config.toml
num_hidden_layers = 9
n_experts = 16
moe_layers = [1, 2, 3, 4, 5, 6, 7, 8]
normalize_top_k = false
balance_bias = false
init_std_router = 0.0319
norm_eps = 1e-05
tie_word_embeddings = true
beta1 = 0.95
batch_tokens = [65536, 131072, 262144]
dataset = "wikipedia_en"
Below are experts of layer 5 (counted from 0) of a mixture-of-experts language model. Rows are named router (the router's row for the expert), gate (a neuron's input weights, with its number), up (a neuron's input weights, with its number) and show model dimensions 56-111. Each number is 500 + 25 x the weight over its row's rms, rounded and kept within 0 to 999. Numbers have three digits each.
After each expert's rows: a language model's description of what the expert responds to. This comes from a sample of Wikipedia text that the model never trained on.

# expert 0
router:514497466491525474554497448483520506471465555502509491523502493479485477464520503511493507526505523509540472494477512538461483455499471507477518526510515496469486502477
gate0:530512486525445526535549530542507455516505502490491521559515491492544472485473495499478504504486520452481499466484491506490482480492498479497477505512471505526464499463
up0:486510520477571474473496503502509496509513527503492512470491543551483524536444498470485530476478498508497473523466490475470509506497500517520519520494527438516508493491
gate1:531499476501459490492495506496528428475524493485498496497489560529503506493488556479481517480523531506503481494481537493554500532539498499490497530499539506499487497514
up1:470480509483485520477507514566477475486525507496498495505488520525463481505447519510529514508515492485480493505483450502533522518500493516547497523445491474524474476439
gate2:478489458493536509504503504463497532458477492510476537534549480470513499498563524492521525466465472514501481476508495486532482456557502484493525492494453489510479498466
up2:491514509491483504512546524483520492462495423473471533534473472535491483516515498479514526461479468461530486492490519526485495445501474509534537468551505511533524478456
What it handles: Middle and final pieces of proper names, places and surnames, plus the pronouns He and She, such as B-ingham, Col-son, Ning-bo.

# expert 11
router:497482549515536501518521482521503523504460548505512496531475468520508501485569568529508494462511517497536491493503480537478530501471495543471543529502450516481485526472
gate0:512477512521503474471482523561518495508469499464471467529510476516510452499514477584492532475492534502460486507514526471515521549476514484511504429497494555476483503487
up0:506489505541519501518481474470533524487484495509517534467502518518497512526481540474509482461518447495528518448489482521483484506518493505494482506437512473495511500513
gate1:488541478488475511474507468506559496482504512501484453477479496477493538491551432516487483520464522465492473493514467521494527478522534482481464526479463511504526492517
up1:539478496507538538501505487523472474541513504473462507514470512478473493443482490487480497484484483536519517493493493479505487469475445514474470480503478513509478498460
gate2:483513522506484539485529492531484507543496534479487519534509501499479494515494542464494493479474483515501513476498457500530494491495471525449496481464502530463508566538
up2:466476507476446530508510507516494530545500515506477504518511474493474500506509478486535460496503531512478510488492501500482538475499495488495484504496500511483505513538
What it handles: First letters or first pieces of personal names, often in cast lists, squad tables and credits, such as J, Al-, K-, Ian.

# expert 5
router:528500528488486545539469480469495508526511518490475480486447516517484506488503487497522502475505503496542541526500484555519490502471492516502495530475493548509463512537
gate0:503491445499492497510524467493497510513528529481512520482494488493475521531494516479519492476486519465449508519485499516495476477456471510535522505485509500553499510503
up0:526515542501508498535454436542520488537471506490511511479503510517520501502442479486490498532453527455533513498480481493465489522506538479503503532479481513505496507492
gate1:515517501504501515509431440531525466499518505495460517507547516522467482499488542518511475496426523483495462485499543497502508512522500517439512557503512459454489510480
up1:496499512497477496505527543510520494526502524516502472465463515506496492524536436443472512523522477494549469517533519528503501471506456513473516461512484463496516475534
gate2:512512505488537501469446522459459459500474479467546528541499491544569518510522497490468480474483437504512499510495452491489489474513478497493446504461497520483547491485
up2:531467521490474444498496515546547508483543498520497467451506498525455483478526502499514516517495495512502485509500509506507498503463486452476488482530487490506448485504
What it handles: Month names in birth dates and event dates, opening quote marks, plus dashes, commas and slashes inside numbers and table cells, such as May, ", –.

# expert 6
router:478466529492502491536496502512497517515519478499512507462477504502506484498506515532491513541537538492508530512515501494462526453470506506533501516500502561504472515546
gate0:510540578517518514524506513514495503528514496522505494486480538476484545556513459490529475496531498459521488504538484489547437531484496485479509514469485535497493499520
up0:493513545531490538515504506491477437540500505497489505500474508520531590541499435509507488549528530491527477524496548496516482538481507501495496481473485514504503496507
gate1:467501521490517497461503489477503474531498500518484489508488438478535512488530498496511494473532519496510529521524537481520491482506531456528513515432506487464482549475
up1:528482507496491520473478508485503511491502515527492485504505468512511510527512527501502486505527530487499547524481504455523491488496535470513522505443506530439483539506
gate2:496496502519499502477488499539504494519498528529455547514475533500521494518540511534474567545472521558490522515511502466559487482474513459511482491509506523487476493473
up2:516472516548498523468471492510528480505457513556429542492486544488528531520525485511465533538466488528506529535551489461531482508494500493502478499506480506519500481476
What it handles: Pipes, numbers, percentages, minus signs and semicolons inside dense numeric tables such as election results, sports standings, and award lists.

# expert 2
router:509487519508536515573524496463461453476463517500565503509504518526478523542530548495499462509499537477452552523440446548483507474527450479523481491499491490545506512534
gate0:505532506458547497515500502521493479517440507471498510542498510529459505504493494527503487462506513507478545540486501499498531457544484476488501501508463490490531503513
up0:506502476464555533505520485492455491531526507504501517543501514475476470459495527537508509520528519481464547493509460498499459518493499498489496515481517494495448536492
gate1:557501509535494484475521462512525507505489450512503511471559492511458507489440492536503548471542506493467534462487484494487526458499527471495498512504567491541510484488
up1:558505464502466472494543492491453524473499463476440482479518484504465519459507468517508461493479467511503520474473513470515491449531483500418472484491489516489496505484
gate2:513516499532530523494506502499484475501517501501493534443503512470479448498497486586498493493540481525549513517530513503514494488518481498488494485513497520484512470488
up2:513466479497510499522488481461496544485492468505507498463507478489491483483466504511521510530494457467498524489480540469519514519488504563503516507492489500487489570478
What it handles: Table pipes after a header or label cell, and nouns ending institution or event names such as School, Award, Championships, plus particles up, out.

# expert 14
router:493524490507487478526495475487498533512486523461525531469502466509533489507497484506522505518513517518526532471455508478497481459489488524472514535484503464519505502522
gate0:564533522509530519525463516524541478516514522488522504493526509432505542492504492491484476492538537513537525510486508490489495475527535487543516519506518547443468506490
up0:477551532529451513489467496516507531483527479507477481513531503521490506454490500496485516495465480540536487505523467497440497453480433467502446480525488510522526499554
gate1:504529531491495482497487488500491508520496475516453466510520463487514521501545471508477446464517494493484508480514491503489464520490473498556497492473500468503452457541
up1:497517530472446511464451483516482527480531505525484522482487472504483519461485529516528522550470484508486490531520517500519420460485530568475488469520537527479486473481
gate2:504477473485454493511476548475545475465544536526538545512501524498492507510517488493502474531494487508507480438509498465473528472491480474496471508514534504496487536485
up2:485478477552539470458520476519499494523488490486519553490485519486479518527485505512507487437466502521507449497499529507489503552493501566525514462509527511470500508508
What it handles: Articles, prepositions, auxiliaries, pronouns and clause commas in running prose: the, to, in, was, were, that, which, his.